Below are experts of layer 2 (counted from 0) of a mixture-of-experts language model. Rows are named router (the router's row for the expert) and show model dimensions 0-255. Each number is 128 + 32 x the weight over its row's rms, rounded and kept within 0 to 255. Numbers have three digits each.
After each expert's rows: a language model's description of what the expert responds to. This comes from a sample of Wikipedia text that the model never trained on.

# expert 9
router:123153166122121101135125146134140125144155092131176112102124106138180116098146138069165153105127126088134124127163099144222100122131127059124132129138181170161124107142114127161143140120093167151188080121129117113079115085130128145113097147129112142135119106150132087167142133151123133073140104054119164141110088150156133099092165149138121166076120132180102107119173186128187157073167115113126136119141112187134175161111132188149138090169134138065111184121141167137181133068101156102183122104139149121156185095120135156151138146164103086119152138080120117162125173136144154163114128163147134148119054085136153070128096062128149136017061128145145106163120092139125091111110219254147160110154137191146123093109140095064121155080177128186148125147097111124071173109133162
Hyphens and dashes, adverbs like also, only, later, such, and word-final suffixes like -ally, -ing, -ic completing a word.

# expert 11
router:142131159079138113133114135099133097153184100138115051183152124111192103083153135092142125093157094132128174138190116135168113171226201099129155166162176158122167081117108124153173101105069102145168090102142089098061155098124149123064166108174097117118133088157083109165129103163157169077157149100148162144174112161202139138118153134166103152132100082190104145198099195102168152134068114115109111118143074174138132123104139130156133089165149125132128146128140136193124086109114118194202125089124138163163114137114099164147118164119085109157128106145113113149119141120210146138114143121166174102141101133104140096136109027107131100067124131134184124090148155115136110157158141226116112146111121132115133089101155102094145109114149093147125164164133075115078151113120112
Section-heading == marks, coordinate slashes, and infobox colons, plus mid-word pieces of unusual names like Su-j-it, Bri-x-en, Rou-b-aix.

# expert 30
router:131122140082089107118127086090142113141093126178101109136144149105190085075121163115185162130104144177112119139218156129182120121161177050129183188119175115101106098189057133133096132186113097193124058073117106107079099133120157121120168144173144128087082086130140150181138112154188163065144091112100145136134077131222129124067150142125157180155114095194121113158142178112149146111070110122124136130160089165092164167136158174129125087117148094120078168135079103139149135076085108147135102130118129158133105160100099152158164152114135106093109098115099103125144170110165158134107141180137131143150076113112133061163103072080133110128081156104205086134117105125134115097118182162152112111129148171126109120112128134062149169103145130144138102172077149137072117124164126
Periods, commas and line breaks ending clauses in prose, plus because, due, rather, either and institutional nouns.

# expert 43
router:089139210034110100113138147084112112159177086124152105151121134117153121115153148016154162116161084144150151120140109146177094141169144113119158157131161128107104089128102162125120129112102150135129120085105083135046132137121147134081146154124132135153114079129115137126114166164126094116091169086142158179164122133160103147149152154132159153114110092185136131166139146073179169079084145118116141156138124194125137118132140183141124116194132136124088163140150157211173107103107180146227118126085126148162138144129033124148157144113118130126126110131115090129114204129238109163129192087168160140145134144110157122153168078080143042118107112130192113138141136104121108115127121212138137084117088162157145053124131122103143178100147125125146116146119116124085199116129137
Final pieces and first names in personal and place names, such as John, York, Luxemb-urg, Kean-u, Sind-h, Bel-sey.

# expert 42
router:139144136097147127103113146117117092171190102111141116096129148099163104110150142073166151098100172125166150110162133134183104168163139079171150185142187148114123167156108148122085133128059150183178074124147135087082153115136155146156162102153160178133105064148109112156163118202165148087124123125146138123166112095158134149092094155159125146117082081182090170149142149098169187061069111128111121174099137204095176197126155134115107104126158109136138124140122123150160112131089128131179126119125127123160124102158097136119142140112121091093111165076100111096157219127166134174121156138109139141128087130098105107113098072109165119039067122122223145109112093109167132086081183227125108103154100141119092090112145089122119148130162095138125115158079086075055155114108133
Ordinal suffixes and separators after digits, such as rd, th, plus sentence-initial pronouns He, It, This, They.

# expert 32
router:095148163122097135102086107119148149128162106167095059174176133094153100090149120091117150107136127135150127126146113117187100085152146057118129177136197135102141116114120161159113108108106092138118048097119096145054098160104147118115178117086124150107115139120087146171135159171128172086141129101134133149180111171162205119090167124143170163170126072188091113172115200115148174060077132134093171109144100196156104139115171132150136113166143093088103161116133143159150093077094178167154121078099134115143168159110103140117150127128122128159113094114076108130093163083222144142081191150126140089194073145118164072135086045061153104052092121146174117126153131131107089107125147202131139115127104114117076104115150103103152132086120117146157120108160125125094139137167127
Inner or final pieces of ordinary English words after a prefix, such as re-marked, int-ending, under-side, re-lies, epit-ap-h.

# expert 37
router:123111151068127080134111136101095099202121131149087112143129123167155144124100127095133178097087148116087151161158144112180132120102153057141162125138165120095138082154073158143117128140091130144128046127112097116066129127097145139158147139132129120118082087112101119199133107144157160135124111092106141118150085112168139108107154136113170160123110085229126104195154152073155134109072123116116114145140102153109180173139165169140140109159074116098103189172145133142139147122082199174181110104116116160133157143109092142108183150140121128092131094086134109118169180099179139126063172114130107142113079147118150086104105064071170112104107136094254096172104103121117137119089184182131129098124096135141137129113100123041121156079143142159148084166125072137032104129121125
Head nouns after the, a or his and before of, and or in, such as people, government, series, hospital, exhibition.

# expert 2
router:137131171115109130116089120109132124109147107166120139146126130172180118086122153072154148110076146161101166170197141149161128130168128084157142141144199139095135097146062183147110107120068092140150102121135123114077105147114148123119128110182124112135088108147122081192104096155131183058139110111134152133131108131186141104125157141160123194148092102172131103162135176099160133091106065092128115122068085168069148190105170141136168073137121110064100157165119097137142118092118185137146133109129134170128128109097030199169135099128122112057120099168144123170143147138163162174144129157121141106157094123077127096135044057113161132070061151079190125122122086138119108109133155155161108115106144179135114128085149143086174067103173125178133142160080100128051139118145156
Function-role words like as, with, while, and verbs such as became, made, served, took, often before a noun phrase.

# expert 25
router:156171146069076096126117117140128110171140169115134121128115160121194125120147124114117157121079116140094153119160130153139137156137138078107146169120202171115088092103068183171145119153110135140184070124115144131072101143125099167144146112142129090105078113147112116134159081153149137021118141092135118139147107170178148141105160158140158176164091102141193104165138141088164117119070100112171121122149131178139173143121171126148144042139080100108053151119133141171184124137105185133162128144095159162143163155116097125125207101105124113081111076101142102108175166125217121149142160134153104095151115124085152103151031080066211154099105162123183144099141086143166091137139172152123146111126113149132048105119155101073158098092166115189102119141120118151106147112125117
Coordinating words and auxiliaries joining phrases, such as and, &, but, or, by, was, with, mostly after a comma or noun.

# expert 8
router:081130174060087116168153121118133099107170133147096089144137171108158142084154104084141161115114148154111141132137110124185103155140133088120178178148183151103134140090104120148114135090080132177112075066113115159062157118114161105126160101096156143121106088160054140127135136150133135122117169108137173158186079159158111154094135137168170168115133053202149116175133148123167178039123135128130133134131148167131148090149122124173129104143116140127100137112129141214138116125075141180165125130120172122126139132102067157129165104150112153119130097116101132142129223077246131132127167122147146082137112111125131116133146065027176093060092128054166120141153158105119135112122183222125135114098092142131116118127133111092162132093143094118158149127110136134052136159148133
Last piece of a word carrying a trailing space, often inside tables or names, such as ology, ic, ism, Oronoc-o, carbonyl sulf-ide.

# expert 19
router:139135162084127105144125087094117144147175144142116127159121132133143108115161144042147158117157123126121112133213130119104093137150216058111158146110169138133129088142091151138135079098091103162171068087129090109083111144112130145107121156114079157168093108127137098213174167181166200091081112078162148125152130149163128133132087128164112192105098077152139106171108171105187126131082134126098124129110068163105139166124186165105104095135089138139084186131126138134121106102101163135168108080127099141189137106131067151140171163127092163123077088105108086119127154151202126142116137112119105152197066118145110121117101062067174113066110125143189117152135082128158091063138126170098111119100106164130102087076159074066120104136096092115117130167104114128067150125148149
Markdown table separator rows and cell pipes, especially election tables, plus not after does and scattered prose commas or parentheses.

# expert 7
router:136133162139111118148147159145112112118157123115124147176128145150171143097145146097149194132104138147118181109146110122179117166194132069165168153123173158112154145089107146148092122094075100157139109096082078116043095120120152121127118112158148120152076083106103092135158116199120176076155134103133134126129094194163109137072087131151114194125106077191130113159122182098173108083104148094157134116130141174128161125118140126173126054107098122074091135111159147173092150031136155148138111090096198164124167097129103106142139130171143111085065096073169145122136186116224158130174206119153157140121118139112140105129087083083159113022110145163175103120095091130149104118119161176149130130120122156138084134161091098098135106075143135131116093107089137116076163166126137
Narrative verbs and function words about a person's movements or career, such as moved, returned, forced, left, served, passing.

# expert 1
router:114134159076068125182109165087146071127172102194121129178101175140183136130125137071188178123098115150091154121210132166148090168159124108138164173123179127085114115114091141149127159140118130152122088105138097102071129122070142155120132138127134159154108091155128100162129101169152135066123127102133224177159128143206107117102118151119175183127074124178127121151112225089142110091100101089150126106146118167133133149111129178143117089126121131076082155140122147195132120095128169150169109125119155182130163153103013109138164169145100137129140140111122094134117210143193103112131186114141144124135103113120140098156124084074161121099143158114184120150123112087102119090120152176184157136161089137135111118141127133094187127089176166193120120174111106137074151100126122
Sports words and nation codes like Cup, Stadium and BRA, plus verbs after team names (won, lost), and commas or brackets in place names.

# expert 6
router:103119152084093062156140113093089097135104129178143120135165155140177139096102174126133186129028129154117136128214106105090127164124156110123158146128191137095070140097085116147151136127104193161157092126143101087056150152129124130125142133126154128143110094139114140147120126154116119067112124099129161144127098132199121157096115150142159188120109150139147153133133237139187152166155089138186121093142089194117153188117196158117108115163085124113099106136140129141189123065070159170133104076095129176148133147129057121167176128160136086107112121094135083187182206095153165092116138169133123134125107097115139118114113074062156133111096140129134130147148118129134057103094183195168131097137091154130068112123148137076189133084161129147136112155092119152125093136142144
Commas after names, dates or list items, plus copulas and auxiliaries such as was, is, were, been, and opening parentheses.

# expert 18
router:134143152131112082152118138113137114141131080138107119133126148148171131112110146030168177184119156123127172109220096138127118157140136078140146147114185135133100150127059154147134113130052127147154084120126108127094135154135129121162141128138123140143095087115147102187171129168187162069163124083142166164155111142164137102116165170109149172102118088167138115151179198078157159082116141097167146093148071187112152146132157112141131045147141124091107131167122113146149176118076169172109122097115142156157139149111095110175136158108094104095097065078108076111147166148191135143072161117174148170130071153105157123140054059086158133076104172120212114139112099133124085077131122173137152112119088166134126116116126113061155120113127122151133080190083103088074106145156072
Nouns and word endings ending a phrase before a comma or period, such as States, City, County, years, band.

# expert 14
router:148128190167056094141115098136125102166150123150091134130118119157150125127130109115194168124081174184088184135159131147136152138167148066098161172138204153126123122153086153127105114138084096176136086076113097110102112130114109142124161122170121128113119102135126123175131126166141158066094142123121135117173114160180134116071151154130139168084120097207094147192175166115145142064077135139101088140118097159106121164108164157164120118107079151100134127158119193144122108082115163114188122112080154162155110137100070160142177156133154158085140073120122127114143180115172162148079189146190152148137065082123144091173114097095177118064099127089189086147098105163114085090123153166157124146122102157102088116097106113104111148060170114152192117174090104168044155120165109
Participles and verbs such as used, described, called, founded, built, said, plus decade pieces like 201 and 197.

# expert 46
router:097157192104097089156090118086118117159143094155118069147102135118199124094135139075181127152130102160108192139233114148166115114149155103099111150131190112128114144152073126173138085121083138158108075108148104132082109139114129114132151149140137122130124081129114101193137154171196156074129125102165177183164086149203149137112148193119156167115115103202148116159131180084183151085123098143132138095130107197115114159141141136138140079140105128104078144175131142159155155102079162173141134101123135138134147128109054115145141157107092094104161090138102091117123161104185105149111156152141123090123095134120152072122051060080157162098116128080215126127136133114105098070145151198133131142125110155145107126124176100054137132100122086132131112176083120075078157154121162
Mid-word pieces and endings such as ism, oss, ation, and closing words like information, School, London before punctuation.

# expert 38
router:163157148120150117138105101113139066138166097143132110100070144136131137099116135095178162109118105146122143158198142136174125112127122077145127164125179164080097127134100144110156153088017094170132148061116089111107085127117150149117170089102125126129095099088114114159104134149169147091138185114090145133140105164162099133131123140126171182100074068169128108220138134166143132094129117160115141130106104186131136174152154174137161120186133083084069140157137137166150099114126157117135137131077143149153138120127057149121160130144101161115112034091140139134138166109149124141119154148154109207184095135111072070116091063025146145090057129098201108124104123115155147071145138182119148113149081110154151073094121107048125157127112109131128113138103132074070173116149132
Dashes, commas, semicolons and parentheses right after a year or number in date ranges, plus US state and country names.

# expert 47
router:132123207094127104123139092111099151109170104128102124157168152156211127074147122105103182168160115122148145106152104103196112151155175107122144155152153115107135135127112129176172112124064111116120093116148098091062192154144141124133143128151115143154062077118108148147145111157170183098101108106101190164109081146156114131110160144157129164137113101182153111165154198101195116078102139122113133124097148159096167161135161156160131085129104112113106112182133124152177112120095181144139112114121125138161144163112053113124182109110102100132115112087102127150129199139176098143136150138152115147184082132129140136162054066088191084079125104085195086086114090095133076104111201178121124104114107214144097085133115100069103125104143141109098082167083102081055144118159126
Prepositions after together, divided or split, such as with, into, from, plus small numbers and blank cells in stats tables.

# expert 21
router:128115139079127095156147166112111121149121127084168095190120164165181135115115162099140165144139128123108150111168134146133142132141211057161149155148170133122116121143094160136130125108101105120189075128085082120086091112095144120131155117158133124131098123165070108190182124170095228036132112093133129171134124119126108153141099135159119164085098102179136145143168205107147119050111121096173117134124105185102157145128114147164113078148121132095100174162097111176201106110074175132167118127115148176165138121093147150138174137152116110094107128102160103113158221108200184158140187159130143179107093119130122089142085064073180118016102150138144128170114114139153080099108163178141150083142129153126109130142142133080126142101139127119146088150096099112081130104157124
Articles, numbers and quantifiers before a noun, such as a, an, two, several, other, and adjectives like modern, fine, good.

# expert 24
router:121174149083124142111122144140160086161129123138109100139105153110197149074156174065180143105115111139171159156147141129141076138139162100133175197075183125093143117127122153135081123107075142164163091102144125113073151146102168179162152122144134162147114098161128112170116113183142157091154112111137158142175134132167116108081104142157084173094096084168122153165169151076177176103067098100136131177114092130122165180126146136120159097169138142138099170124084128188163131114063133122177090095106161132166138084134076179152133113127103134146139132119062136103144165123189123136145200149124177130129053108118137090108072031089182104071102131130198134124151116111145112126147130242144111116128107138140124109145139114140151127114148103142133096182071112089045170095140148
Degree, minute and second signs in coordinates, year pieces and ordinal suffixes, such as °, ′, ″, 195-8, 20-th.

# expert 10
router:139131190111117095133145133087110121131139134167143118134131161156184162126117128106146176143103133113090177104168125147154110155182148133127158160132193135122145154163096145132130115140087148136122102138131116095118107132115136131096118125096114124116071078100129133120179129158184180031141151116127164179135112128189116105104089133140122171137107115193153161185158177095160095073085103112136118122136105141084170168126181142112119069100080128103115172171117112163138132121066143133160113086102129171175148133092075136142152150155114119105123109089147087132120214175210159162114178134156137161120068122108133138173076051079165155034118149118151137112133084151119106054146174226122110087163159146099066121101087104040133150112138120132119119145080089076076122111141163
Word-initial letter pieces, often capitals such as Ch, St, R, plus single digits in tables, scores and initials.

# expert 27
router:133152173108108111120090164119141120158166127130124113144122152169203094112186152078167100114090140157138147121167140091207136162149155052122150194118187142112145150133115164156125122076078120154127081110106127117142128085120160141152151115087149136113089071109118162161123105153102142091110113085119168131130130136177121185109117124127129138139139061179129121225181179117202121026112124109120158114125090174113155135113144128141117081118109105161118164162143122142096147126119139149126114072067105175154097089139100155140173131156052126092100117132120101161168149099190140165130151130149144116148080096094146080154097069063143089078096112130246106128165071117118096123134146171121080111147105142130103084106094117098133121074164104179096101171130099080070124163130121
Location words and prepositions in route, river and place descriptions, such as near, along, north, Highway, SR, area, distance.